config = dict(
    d_shared_expert=64,
    routed_scale=1.0,
    balance_bias=True,
    vocab_size=24972,
)
Below are experts of layer 5 (counted from 0) of a mixture-of-experts language model. Rows are named router (the router's row for the expert), gate (a neuron's input weights, with its number), up (a neuron's input weights, with its number), down (a neuron's output weights, with its number) and show model dimensions 0-191. Each number is 128 + 32 x the weight over its row's rms, rounded and kept within 0 to 255.
After each expert's rows: a language model's description of what the expert responds to; "raises" lists some tokens whose logits its average output raises strongly, later layers aside. This comes from a sample of Wikipedia text that the model never trained on.

# expert 42
router [145 157 177 146 111  98 114 126 124 115 131 163 143 109 131  83  80  49 162 144 111 115 121 178 128 130  74 133 111 166  93  77  96 143 106  60 107 152  79 104 111 151  52 144 103 144  91 114 116 150  86  71 115 152 123  75 134 124  65 143 156  98 156 131 138  85 143 116 182 136 121 107 158 102 121 169  82 149 110 133  83 106 119 108  90 189 167 109 195 164 141 119 102 115  79 129 117 124  72 172  87 137 128 137 155 145 178 164 114  88 115 149 145 135 179 139  98 151 131 145  87 128 157 120  89  46 193  54 124 182 171 126 152 140 143 119 165 147 121 138 181 121 181 119  80 105 116 140  97 125  95 145 115 159  68  66 158 182 132 170 150 131 138 169  89 116 142 108 152 170  78 133 106 130  90  82 101 106 127  89 145 155 168  83 157 139  78 100 119 143 141 115]
gate0 [168 126 136 130  85  94  99 154 122 107 109  76 186  97 152 128 108  87 122 108 109 135 121 112  97 148  80 144 117 186 112 128 187 119 118  59 172 108 172 141 160 129 129 127 132 120 125 136 102 156 100  87 165  75  74 126 107 133  51 117 131 179 157 140 103  68 174 112  88 156 124 132 112 140 162 130 121 162 165 115 110 137 140 133 148 148 144  90 154 150  72 164  56 127 114 128  88 202 121 152 108 123 127 187 105  96 164 133 167 114 128  68 166 141 177 143 183 153 132 178  79 180 131 122 154 114 134 111 178 145  98 104  95 156 190 132 129 140  85 100 156 113 118  71 130 136 125  89  31 118 112 106 130 119 144 100 156 151  59 164 157 132  96 140  82 143 153 115 130 200  79 121 133 104 168 144 104 142 128  77 151 148 170 111 162 117 126 207 152 137 104  61]
up0 [ 61 128 138 175 174 155 119 112 136 113 155 134 142 127 127 152 146 162 159 137 149 138 150 106 222 126 101 132 103 142 132 128 137 122 133 113 111 119 161 159 147  78 125 154 150 109 111 173 157 120 120  99  92  97 118 153 177 182 146 105 185 144  97 103 142 124 152 115 117 222 175 124 131 176 156 143 103 145  74 175  91 133 152 132 173 119 133 102 118 146  85 137  36 143 132 119  92 118 130 121  76 137  60 110 130 120 110 150 162  76 136 105 126  82 149 115 127 176 160 132 119 186 126 112 153 110 156  97  87 199 103 124  92 118 130  86 160  84  84 180 134 153 110 131  50  68 107 173 166  96 124 114  90 172 116 142 129 122  78 138 161 129 128 151 122 189 153 181 129 203  93 137 117 141 103 149 130 112  94 106 162 191 153 146 157  90  51 114 167 183 157  97]
down0 [166 190 124  83  98  60 118 116 117 182 155 152 149 152 130 121 191  91 138 119 138 107 145 100 173 115 130 116 140 162 146 152  62 104 123 158 206 112 169 132  99  52 186  92  76 165 100 160 147 149  69 174  99 117 112 185 167  83  78 118 184 166 110 150 124 148 165 130 129 161 151 144 134 185 144 131 136  80 116 114 165 148 132 133 150 181 109 148 119 155 161 158 129  60  88 108  87 110 127 220 132 120 153 133 132 144 196 141 127 126  89 103 116 136  84 158 151 119 116 147  71 114 171 163 147 127 142 113 126 105 190 107 107 159 117 135 137 147 135  99 140 151 109  90  36 133 111 118 137 155 133 122 157 131 131 140 162  90  77 127 110 117 174 123 166 103 112 166 155 105 174 123 194 141 183 185  75 100  95 111 127 129 170 127 156 132 165 126 150 116  94 106]
Occupation nouns and years. Occupation nouns in biographical descriptions, such as politician, professor, footballer, emeritus, plus digits of years in career date ranges.
raises: " and", ",", " or", " in", " to", " over"

# expert 54
router [120 168 171 119  88 136 124 161 115 107 135 115 129 114 146  80 155 111 190 118  70 134  92 140 121 171  52 197  93 139 127  93 142 143 141 101 112 136 127 133 103 158  98 131  82 108 184 162  55 117 114 144 116 130 142 102 153 125 112 137 167  93 169  72 133 124 149  82 119 168 103 140 137  69 110  91  99 130 102 125 154 168 119 104 153 163 175  80 163 168 117 122  64 149  79 129  51 100  88 157 129 124 166 108 155  98 167 143 137  85 121 140  90 166 184 106 159 137 122 175 110 133 172  75 144 149 205 107 165 126 148 116 118 141 173 112 149 195 101 124 174 137 187 127 152 108 159 128 130 138  84 147 138 159 123 134 191 180  95 185 116 130  76 142 144 122 117 102 125 189 137 152 152 114 165  98  84  77 122  93 168 193 185 154 129 100  86 162 102 107  92 145]
gate0 [ 98 118 191 156 125 130 142 140 109 116 162 103 153 133  80  99 134 117 127 153  98 113 134 144 167 170 111 181  62 151 109 123  98  81 143 137 152 148  90  85 151 151 110 142 150 156 116 103  73 139 130 118 117  98 146 114 118 137 158 164  57 150 180 130 111  91 118 109 194 117  65 204 125  48 164 133 142 145  83 130 118 145  92 105 127 214 159 137 166 132 123 153  84 200 129 115 129 192 165 158 136 124 106 142 113 179 139 130 134 145 101 118 110 137 114 110 153 170 171 149 123  83 167  75 165 104 150 143 118  90 158 109 119 171 146 101 146 122 129 102 130 182 145 131 112 154 116 105 165 102 102 127 104 193  79 153 183 165  91 133 112 134  87 121 138 129 127 144 151 199 128  94  28 123 157 176 105  84 108  97 178 188 138 196 143 109 182 111 145 120  92 159]
up0 [148 135 120 127 106  97  70 100 139 157 140 157 128 154 120 154 129 116 170 167 116 135  94 113 161 161 109 144  85  94 172  56  78 105 166 183 119  74  89 133 208 153  79  58 123 162  94 161 131 115 148 149 109 151  99 122 111 189  78 137 130 115 147 168 137  70 114  51 133 141 126 134 127 158 137  95 135 128 108 127 121  97  53  98 167 140 135  96  93 175  88 129 125 128 142  82 143 139  96 149 215 137  70 106 110 156 132 102 184 122 146  72  86 169 169 121 129 117 134 138 166 102 139  90 153 125 127 128 195  97 126 164 132 197 143 141 155  64 158 170  98 106 160 136 115 153 134 148 201 123  74 181 133 120 160  94 155 112 132 158 122 115 118  90  91 178 167 137 122 163  77 115 141 120 155 140  90 166 117  76 134 107 126 160 158 153 100  98 137 192 101 148]
down0 [155 142 111  71 128 174 119 190 220 136 121 155  61 125 127 125 173 127 149 114 134 157 119 100 106 138 130  95  65 148 141  77  91 155 162 202 113 117  95 145 130 119 124  98 169 106  97 103 141 154 189 142  68 125 108 102 151 122 149 101 114  93  84 172 183 174 118  93  96 103 150 125 152 152  84  86 154 169 127 110 149 194 160 183 131 118  93 140 159 141 158 139 145 164 137 158 158 144  94 175 178 133 135  98 174 115 104  73 131 142 137 128 141 145 124 146 117  56  95  97  98 107 185 139 110 169 190 132 141 123 118 162 165 101 123  79 165 112  83  93  85  96 155  75 157 128 148 117  72 140 125 160 108 159  86 123 129 135 116 115 181 144 126 108 175 171 177 163 116 109 133 115 191  88 170 153 125 107 172 119 152 146 173 127 146 155  84 112 113 197  94 176]
Arts and professions. Nouns for instruments, art forms and occupations in personnel and people lists after dashes, such as vocals, guitar, bass, violin, music, writer.
raises: " and", " on", " in", ",", " (", " for"

# expert 63
router [116 213 170  86 139 167 140 130 129 105  56  68  84 126 108 112 118 134 184 154 134 130  68 193 141 110  65 152 104 143 144  86 102 151 176  67 144 103 120 123 106 140 135  82 110 174 114 162 162 242 120 135  90 142  73 135 137 147 108 137 162  76 148  79 126 122 163 123 154 153 143 158 192  93 135 186  77  86 160 120 148 116 153  99 123  99 124 109 128  73  83 112 116 140  65 113 132 105 126 142 138 147 142 141 164 159 127  75  89 117  65 136 112 150 131 122 134 133 145  90 102 143 159 111 133  80 145 111 132 137 175  69 161  90 120 142 166 184 162 137 149 158 157 118 102  98 105 138 110 104 132 178  95 123  48 121  99 112 122 127 137 162  70 120 160  97 137 125 132 101 188 104  85 119 107 166 148  96 151  91 110 134 105 112 119 134  52  82 101 112 132 116]
gate1 [131 131 110  34 139 185  96  91  98 109  93 114 132 117 134 127 173  68 172 135 144  71 144 169 155 101  93 122 107 104 144 138 110 160 106  58 140  95 155 179  84 162 160  90 162 108  71 108 112 152 116 115 105 110  83 115  89 110 142  84 176 153 115 132 190 133  98 118  88 140 108 138 191 130 138 197 173 116  97 111 153 116  73 102 131 118 141 108 160 121  90 102 141 164 105  69 142 141 121 155 104 128 159 161 153 132 176 160 170 103 161 122 134  66 106 145 155 188 104 120 135  95 165 115 102  97  97 187 122 162  86 146 184  74 148 154 167 167 187 120 164 118 156 150 115 117  93 134  93 104 129 125 138 133  94 144 107 126 119 129 132  99 141 106 120 101 139 113 123 149 193  79 100 146 142 169 197  63 131 117 142 164 140  88 135 168  79  71 103 126  39 133]
up1 [133 137 107 193 150 154 163 167 126 145 113  76 130  96 127  97 119 218 157 145 141 177 116  84 107 129 156 122 144 147 136 186 116  99 105 206 117 134  86  77 168 151  86 161  91 131 123 133 155 135 120 177 138 184 209 171 114  83 161 112  97 100  77 179 109 113 197 132 166 115 185 104  83  71 113 130 105 165 136 147 125 205 115 120 121 180 148 166 147 116 165 119 168 114 137 169 100 113 103  96 158 148 104 113 132  83 123 125 157 121 120 121 114 141 146 143 144  76 164  81 132 189 109 108 154 152 157 140 108  71 222 116  88 172 100 106 107 105 123 110  86 175 164 126 169 128 152 115 150 140  97 124 126 125 134 113 167 138 114 114 128 111 103 107 133 174 129 133  68 122  84 159 184 138 103 134  67 154 178 164 127  79  88 173 124 134 152 147 120 155 175 142]
down1 [197  89  83 129 101  99  75  78 151 152 112 151 170 128 149 178 151 129 109 113 113 150 158 113 134 136 126 198 163 152  67  91 124  95 158 108  57 141 135 164 108 119  94 153 133 144 149 140 132 121 117  83 117  98 160  98 109 168 198 150 129 104 169  97 126 105 154  85  97 103 120 136 119 109  69 108 110  90 148  97 132 170 168 115 148  99  56 153 152 149 112 164 124 159 113 112 111 136 150 168 152 126 124 135 135 162 115  77 158  96  44  85 130 131 111 124 107  90 151 112 142 173 116 123  94  88  88  92 150 125 161 151  87 124 174  59 125 106 126 105 112 188  33 143 138  91 156  82 115 157  68 174  78  96 115 134 150 108 176 128 110 133 135 120 151 137 127  92 114 100 208 102 133 139 109 108  64 131  82  87 157 157 103 111  61 121  85 168 123  87 151 167]
Digits within long numbers. Digit groups and punctuation inside ISBNs, coordinates, decimals, times and percentages, such as 978…, 104°57′, 3:45.35.
raises: "8", "7", "6", "4", "9", "5"

# expert 51
router [117 116 143  91  52 136 158 126 128 156  86 113 111 134 127 129 134 110 183 116 127 146  43 184 130 119  61 147  81 143 175 135 105 139 185 107  92 155 115 102  59 141  88 117 142 100 149 120 156 185 157 142  88 115 129  91 127 105  83 191 119 143 152 165 107 135 129  84 148 160 144 130 188 174 139 155 127 110 138 139 114  93 130 149 152 119 162  72 189 131  85 142 129 163  61 121 116  39  65 138 201 149 136 158 111 122  93 112 116 160 124 191 138 171 154 108  76 137 129 127 126 128 151 149 129  98 158  86 188 136 129  92  91 115 163 106 190 179 120 103 146 147 177 130 157 114 142 204 139 130 144 170  82 123 104 140 152 137 139 104 103 141  84 182 117 144 140  72 118 185 144  86 150 169 107 135 133 111 149 119  85 152 160 177 160 124  89 167  82  88 114 136]
gate0 [139 144 182 130  76  79 163 115 103 143 123 119 157 147 172 159 179 140 106 144 204 170 117 102 101 165 115 174 143 182 165 141  70  92  96  87 101  73 168 167 125 136  85 130  60 150  75  89 190 147 140 166 103 128 120 142 136 144  23 163 157 181 146 162 133 111 134  96 118 127 140 104 105  94 117 113 137 118 109  69 134  66 162 130 136  84 111 112 121 151  54 121 129 157  87 119 117 117 104 154 138 131 130 161 123  95  81 120 165 123  56 142  99 129 170 164 164 113 166  95 139 123 138 154 168 132 116 102 142 159 127 186 132 107 125 153 128 167 129 102  99 112 165 175 122 129 149 154 151 143 129 142 159 180  88 162 139 109  77 136 117  98 143 185  76 187 123  65 155 166 127 104 146 160 121 174  96  93 135 105 146 127  69  94 192 190 119 143 155 124 150 112]
up0 [119 192 140 109  66  99 117  97 132  82 174  70 167 114 200 159 121 117  72 129 136  83 120 154  69 134 106 146 131 164 115 142 161 132 121 124 165 141 150 116 104 141  74 138 119 128 162 121  97 148 156 147 108 106 116 123 137 136 113 206 127 188 153 164 156 176 141 123  66  48 158  89 131 189 153 165 134 153 147 167 162  71 172 163 144 146 203 147 105 168 158  91  90 140 119 153  87 160 119 134 133  92 165 144 153 161 146 125 132 153 140 169 109 162 101 158 127 122 148 105 153 180 107 124 191 127 132  87 128 113  92  83 130 164 135 129 101 161 126 123 131  97 101 136 134  89 162  87 141 110  95  88 202 180  74 160 162 109 101 118 154 110 133 124  72 137  90  70  85 164 130  64 129 156  96 139  89 121 143 135  98 114  67  77 142 156 133 154 139  62  94 145]
down0 [159 133 116 124 112  88 108 137 104 115 167 145 124 119 130  72 161 132 112 151  94 193 151 162 154 124 138 156 156  89 152 117 150  85   7  76  98 100 126 115 182  79 230 121 156 110 137 115 122  87 126 145 113 124 159 148 199 113 111 129 139 142 107 149 100 193 116 173 144 176 137 173  72 154  61  98 103 164 119 110 134 125 149 178 101 147 123  78  92 151 172 151 105 138 145 135 144 110 129  96 111 133 146 130 158 118 140 113 153  88 169 121 103 117 151 164  94 108 149 159 115 131  79  88 193 136  91 110 133 129 119 141 104 100 116 129 116  84 191 153  99 152  92 162 184 110 168 105 157 185 174 154 121 186 119 101 122  90 114 133 131 158 109 135 168 122 111 153 154 132 153  84 110 169 122 123 125 185  99 153 128 129 107 185 112 105 169 218  94  65 170 118]
Word endings in prose. Suffixes and nouns such as -ing, -ed, -s, and of, housing, income, especially in census and demographic text.
raises: " on", " in", " ("

# expert 19
router [ 99  87 163  89 129 182 169 136 128 131  90 121 103  51 185 124 111 141 154 165 115 129 114 158 174 112  70 186 108 149 173 130 150  99 165  93 136 166 107 129 102 188  76  97 144 131 149 136  97 170  84 114 103 123 148 146 145  82 112 142 150  98 134 123 153 109 183  98 174 116  96  99 154  68  93 183 152  82  95 126 123  94 124  98 164 153 161 102 136 133 122 145 130 116 123 141  99  69 151 177 173 145 136 177 155 106 116 101 178 147 154 157 136 191 150 131 156 130 155 102 102 107 109  72  49 108 231 106 136 140 120 105 118 141 118 138 140 152 179 104 133 118 129 153 102 123 158 176 136 102  90 218 150 117 104  88 133 119 178 112 105 125 103 143 138 126  78 124  90 150 127 143 139 165 159  92 127 122 136 131 151 217 150  94 139  66 149  75 125  58 103 100]
gate1 [122  99  70 160 160 149 166 140 188 135  75 130  74 110  82 174 149 138 125 106 169 130 135 176 166 119 122  96 166 149 165 122 153 125 104  96 138 194 106 169 126 169 139 113  89  95 131 117 101 148 125 137 155 110 119  97 162  86 139 107 110 115  84 105 164  85 109 211 172 124 147 159 117  74 145 187 179 119  94 113 174 180  75 159 180 134 143  96 119 118 124 125 170  47 138 146 139  80 149 142  87  97 123 134 122 135 132 111 139 196 120 176 170 136 114 118 120 130  96 101 178  61 136  91  50  95 178 104 158 183 138 114 122 130  95 130 142  84 150  96  89 127 209 149 130 156 171 109 157  74 142 194 148 127 129  86  89 116 163 131 101  67 101 125 154 117 134 180  73 129  84 133 142 157 114 121 126 140 118 140 116  86 148  76 118 144 108 102  99  88 129 140]
up1 [ 62 126 139 171 103 133 118 159 114 126 119 140 119 146  72 127  70 128  92 158  98 141 167 135 118 188 174 100 138 124 103 137  76  84 116 167 154 137 112 198 137 103 106 101 120 117  79 130 137  77 130 128 111 181 106 142 133 101 155 149 111 161 174 139 153 134 162  82 120  87 119 123 121 152  67 176  89 132 138  97 122 125 150 125 102  80 101  81 122  89 143 149 108 148  85 110 157 170 136  86 138 165  71  78  59 164 148 147  98 137 121 166 152 113 104 143 193  82  73 144  73 193 140 136 158  74 115 137 118 118 110  70  77 112 123 155 153  97 130 123 101 107 137 117  77 135  89 191 128 133  74 167 148  63  98 149 154 116 104 170 146 143 130  99  76 111 171 183 130 114 186 113  64 127 145 194 120 119 184 118 134 103  88 131 110  97 137 127 193 184  88 141]
down1 [135 140 130 108 138 215 113 134 109  85 172 103  93 143 144 103 136  69  79  46  88  57 112 140  85 103 147 185 154 149 144  97 160 111 113  99 123 138 163 131 141  88 155 169 145 121 159 141 154 149 145 140 134  94 159 107 208 154 103 121  76 141 149  45 153 152 166  98 169 147 121 128 140 152 146 171 157 119 137 130 120 132  95  95 151 143 114 121 105 151 120 154 176 152 114  85 119 102 114 138 153 136 118 149 138 138 157 163  93  61 151 110  50 176 118 134 115 197 176  82 129 122 148 131 189 130 161 128  87 132 149  82 123 108  97 113 136  92 146 145 144 211  96 148 158  69 146 115 117 114 189 184  96 123 176 181 106  96 141  91 176  59  56  72 115 144 102  98 128 140  96 127 137 130 179 100 139 126 151 164 132 130 132  90 111 160  92 102 150 134 100 142]
Title word endings. Word endings and final words inside titles of songs, albums, episodes and works, such as Dreams, Impressions, Love, Night, Infidelity.
raises: " and", ",", " ", " (", " in", "."

# expert 56
router [127 128 133 135 164 190 171 128 132  57  79 119 120  89 127 153 137 118 161 174 108 147 103 145 157 149  32 200  96 102 114 135 113 131  99 100 123 154 112 100  97 141  79  74 107 135 117 104  77 166  92  76  88 120 139 124 163  95 122 128 186 135 179  89  85 126 115 143 133 147  83  57 163 155 146 126 142 117 104 161 100 109 151 138 127 148 185 112 156 108 138 144 113 115 150 187  87 100 113 193 189 162 163 132 169 124 139 126 150 154 122 158 128 174 160 153 133 111 163  86 125  47 139 100  40 108 124 100 144 123 136 114 160 157 139 104 146 183 112 161 140 206 164 141 130  97 131 156 143 122 125 192 123  99  89  89 134 170 139 170 148 154  68 143 161 109 113 115 141  98  80  94 113 124 166 137 131 103 102 156 162 228 156 121 148 111 115 132 105  78 123 148]
gate1 [151  74 181 145 151 157 126  75 106  87  85 100  30  84 126 146 147 116 122 153 124 144  99 117 119 115  79 157 174  89  85  99 115 172 111 144  83 109  89 147 174 122 125  98 104 107 117 101 115 180 170 114 159  86 107 152 139 170 103 163 170 131 109 148  69  76 141 143 174 102 204 131 139 136 189 137 113 133 106 175 166 112  85 102 184 133 169 185 162 159 117 174 102  86 150 149 127 120 147 131 153  90 123  99  69  71  79 113  95 154 180 176 112 151 119 118 125 142 130 121 177  87 131 192  28 148 113 191 130 116 111 181 138 130 137 141 159 115 144 120 124 130 144  54  92 127 177 155  76 114 129 148 156 144 100 144 145 129 124 126 134 161 153 112 110 105 114 162 189  97 167 107  71  89 114 149 144 125 132 150 118 132  85 132 156 106 122 124 162  82 136 142]
up1 [110 100 146 142  57  94 171  99 131 103 104 110 103 108 120 136 168 114 174 135 179 153 144  90 102  95 108 104 118 153 129  67 137 142 156 140 111 137 120 169 138 149 170  99  91 118  89 140 188 104 114 124 170 116 135 169 176 146  82  35 148 215 158 104 108 152 133 119 108 148 164 166 108 148 118 134  80 130  82 142 138  46 102 147 124  98 154 170 163 136 132 157 150 106 155 132  65  94 160  73 170 124  98 158  66  72 170 161 128 115 128 147 120  94 182 166  94  94 128  32 157  99 127 106  80 155 146  90 135 142 118 166 147 131 120  94 178 172 196 169 121 183 154  85  95 139 175  90 130 144  96 132 152 132 169 119 135 129 148 184  88 141 120 113 150 113 134 144 173 127 108 165 115 143 121 141 145 124  72 132 134 148  94 105 156 135 128 181 182  97  82 145]
down1 [154 127 175 160 152  90 141 126 165 136 184 126 135 102 166 173 141 111 175  90 158 107 135 121 142 128 110 145 136 153 140 119  71 127 135 140 153 116 153 112 179 138 184  92  95  96  95 156  61 122 209  55 101  83 149 159  59 155 191 100 157 149  78 153 175 110 158 176 142 103 200 155 133 146 135  88 130 134 122 146 160 107 119 115 136 184  95 123 135 116 130 128 132  94 110 134  98 120 118 122 144 123  52 101 113  88 178  98 108 145  76  61  86 144 116 128 141 115  97 125 156  79  95 137 152 128 131 129 158 120 135 168 138 153  85 121  75 119  64 215 167 137  98 101  87 140 197 158 122  92 165 125 106 151 139 104 111  95  75 137 130 108  93 101 111  99 106 171 150 161 120 126 139 118 127  71 102 101 173 114 137 125  86 169 148 164 127 178 121  90  65  67]
Common nouns after modifiers. Nouns completing sports, media and event phrases after an adjective or modifier, such as draft pick, Point guard, season finale, tie-in.
raises: " and", ",", " of", " for", " (", " in"

# expert 9
router [108 145  75 148 109 118 197 121 157 145 144  71 152 141 119 117  89  98 166 107 124 178  60 131 102 103  92 137 135 193  99  84 122 119 109  89 150 139 101 108 134 130 100 133  80 100 157 170 137 136 140 147 121 148 120 154 102 133  78 109 159 121 235 100 202 126 187  92 124 128 182 163 114 134 133 141 169 139 148 135  76 102 158 123 122 109 180 115 152 115  57 145  91 146  88 148  94  97 109 135 150 116 138 162 149  82 108 138 152 125 101 106 100 146 164  84 149 196 137  98 139 133 160 121  87  92 108 138 149 128 201 111 136 112 132 164 134 130 148 114 149 171 139 108 106  84 138 181  97 122  96 165 170  74  64 109 158 104 109 140 146 222 111 127 143 189 140  97 111 121 134 134 105 160  98 147 110 113 126 126 138 202 165  84 167  94  44 109 150  84 137  80]
gate2 [117 113  73 111 123 147 154  69 148 135 148 155 133 197 131 156 118 116 150 144 142 131 121 136 134 189 131 165 123 130  92 118 163  83 168 116 109 120 115 196 132 159 113 123 162 144 148 208 109 146 144  78 104 119 155 117 180 159 129  77 162 133 183 139 140 125 172 159 109 116 131 171 134 174 107 100 156  51 125 160 139 132 111 118 134 141 138 189  96 198 143 136 181 134  99  82 175  55 183  94 187  34  88 131 140 121 124 143 167 120 177 106  82 153 152 147 126 156 143 160 139 143 140 138  70 152 140 105 152  98 127  86 129 174  74 122 154  83 163 103 153 122 117 131  89 103 109  87 114 147 154  61 124 156 133  70 133 115 152 192 112 122  84  66  97 107 143 104  98  88 146 118 160  93 137 101  92 138 143 173  84 120 187 149 137 121  59 138 152 135 100 109]
up2 [114 168 145 184  96  84 124 137 143 147 136 117 114 105 145 108 155 157 195  92 127 112 149 170 136 166 154 135  84 168 119 109 139  98 116 110 116 170 149 131 118 130 102 129 163 143  77 126 172 143 109 144  54 144  80  97 120 153 104 133 104  96 172 144  91  59 190 153 120 174 125 125 115 168 137 157 133 128 154  62  79 210 101  94 149 106 132  95 182  89 129 110  87 149 107 142 134 202 112 109 114 141 151 155  92 127 118  67  87 119  50 190 136 122 100 115  90 152 109  72 117 144 104 112 162 115 102  48 113 105 150 127 108 123 152 113 140 127 134 139  75 199 124  81 109  95 129 117 181  99 102  86 125 109  84 108 151 145  44  86 154 112 123 157 146  93 128 128 109 202 105  99 107 118 184  78 175 171  78 145 132 126  94 155 113 117 129  93 109  78 114 135]
down2 [124 163 128 115 173 102 121 137 141 111 104 115 154 129 130 124 135 100 143  93  78 113 142 110 111 145  71 126 148 140 111 150 130 107 135  98 177  93  93  99 148 167 109  89 129 130 139 131 139 152 122 148  94  95 138  78  76 129 145 171 141 158  75 158 141 106  83 115 205 141  83 105 164 133 203 144 113 173 125 100  85 137 162  86  94 107 113 115 136 165 149 143  83  43 126  84 110  87 149 124 162 143  98 136 125  80  94  88 203 103 110 194 101 156 111 132 110 102 101 160 142  99 156  82 106 126  92 129 111 130 132 132  84 127 157  40 167  48 121 123 183 123 175 134 111 163 188 135 122  97 168 109 104 115 170 147 112 111 126 132 155 158 149 127 163 122 132  94  72  77 151  79 158 107 134  49 129  93 115  59 204  79 106 124 137 158  99 116 109 141  47 143]
Table score numbers. Whole numbers in table cells, especially scores, goals, appearances and win–loss records, such as 33, 23, 29–2–11.
raises: ".", "–", "-", ",", " years"

# expert 47
router [171 175 149  88 156 128  88 114 186 102 142 111 109  97 163 125 123 162 132 131 133 156  86 144 145 178  63 144 124 124 135 154 139 156 139  95 125 149 175 107 117 184 123 154  76 114 149 179 127 216  86 135  73 137 166  86 144 129  57 168 178 150 132 130 112 149 154 103 158 189 133 128 145 104 122 190 156  98 143 126 134 110 157  81 129 134 217 191 153 129 172 147 130  93 123 128 116  96  99 194 149 128 121 131 176 103  77  57 168 153 127 142 157 157 157 142 204 109 112 170 116 118 132 117 107 129 160 123 143 102 159 115 170 149 179 137 159 150 156 106 108 118 130 114 150 131  80 220  86  80 100 185 180 117 114 120 117 134 102 158 110 158 106 145 153  92 122 125  97 126 150 157 137 139 146 139 109  97 135 119 100 163 169 104 147  98 121 100  62  51  76 107]
gate1 [147 154 120 120 149 180 101  83  79 176 128  53 155 163 114 151 141  95 141 162 129  99 153  66 118 156 120 161 155 136 147 151  67 104 165 106 128 135 171  94 135 183 109 103 151 110 145 160 173 170 123 127 172 160 189 116 122 141 102 191 151 195  94 145 113 143 100 136 147 209 105 139 133 121 110 109 141 101 140 172 149  89 109 148  89 164  82 192 126 140 112 161 133 138 120 167 142  95 127  65  83 134  87 151 135 126 146  93 142 133 169 125 143 145 141 157 163 105 109  92  92 139 149 133 151 131 146  79 107 201 142 116 156 175 122 144 173 109 154 119 143 134 112 111 171 162 114 112 117  69 153 115 124 131 103 192 128 102 108 148 186 176  97 174 152 126  88 172 157 128 204 102 148  90 198 130 126 104 186 148 134 173 114 160 106 141 184 102 110  28 125 115]
up1 [188 116 107 148 230 103 112 126 147 118 128 158 125 148 135 103 152  88 135  88 113 138 106 148 158 155 137 100 117 171 144 128 156 119 124 107  77 133 145 118 127 148 119 166 109 123 143  88  73 160 182 189  70 120  91 120 116 164 118 133 223 146 137 115  96 185 151  77 126 124 107 137 123  79  95 105 159 170  74 139 112 131 135  94 149 139 116  75 153 108 182 110 163 108 134 177  97 145 119  68 112  94 179 112 141 163 132  86 161 108 128 106 166 138  67 127 125 107 121  78 120 156  73 111 131 119 149 118 169 183  88 127  71 137 104  85 143  80 147 137 190 163  54 114 107  94  99 125 128 141 136 100 173 152 131 169 130 128  36 140 115 115 121 109 123 120 157 140  73 124 130 142 137 233 126 166  94 116 168  76 114 126 170 113 100 147 154 120  76  83 109 143]
down1 [164 129 114 105  84 130 160 116 145 121 132 129 107  80  83 121 109 115 117  78  97 104  38 162 175 101 167  88 133 125 141 129 144 136 135  96 162 144 127 172  59 138 136 136 146 124 122 107  82  88 194 135 114 146 103 147  84 114 109  97 195 120 171 156  86 165 186  99 220  99 150 125 197 107 120 177 117 151  74 157 108 129 118 127 183 120 128 161 146 155 146 114  98  76 152 173 189 135 167 127 101 136 118 116 130 153  97 154 104 187 122 134 102  98 111  82 121  98 136 136 132 129  63 155 142 126 181 193 131  67 165 112 108  96 177 194 138 136 133 122  87 117 148 155  98 119 122 146  74 129 148 157 128 116 190 129 145 151 160 158 106  87 143  67  93 130 169  53 129 140 137 122 163 162 104  79 134 143  92  62 169 168 136 111  97 170 144 110 150  95 127 139]
Places and physical things. Nouns for geographic features and physical objects after a determiner, e.g. river, island, coast, village, bridge, beach, boat.
raises: " and", ",", " to", " ", " such", " in"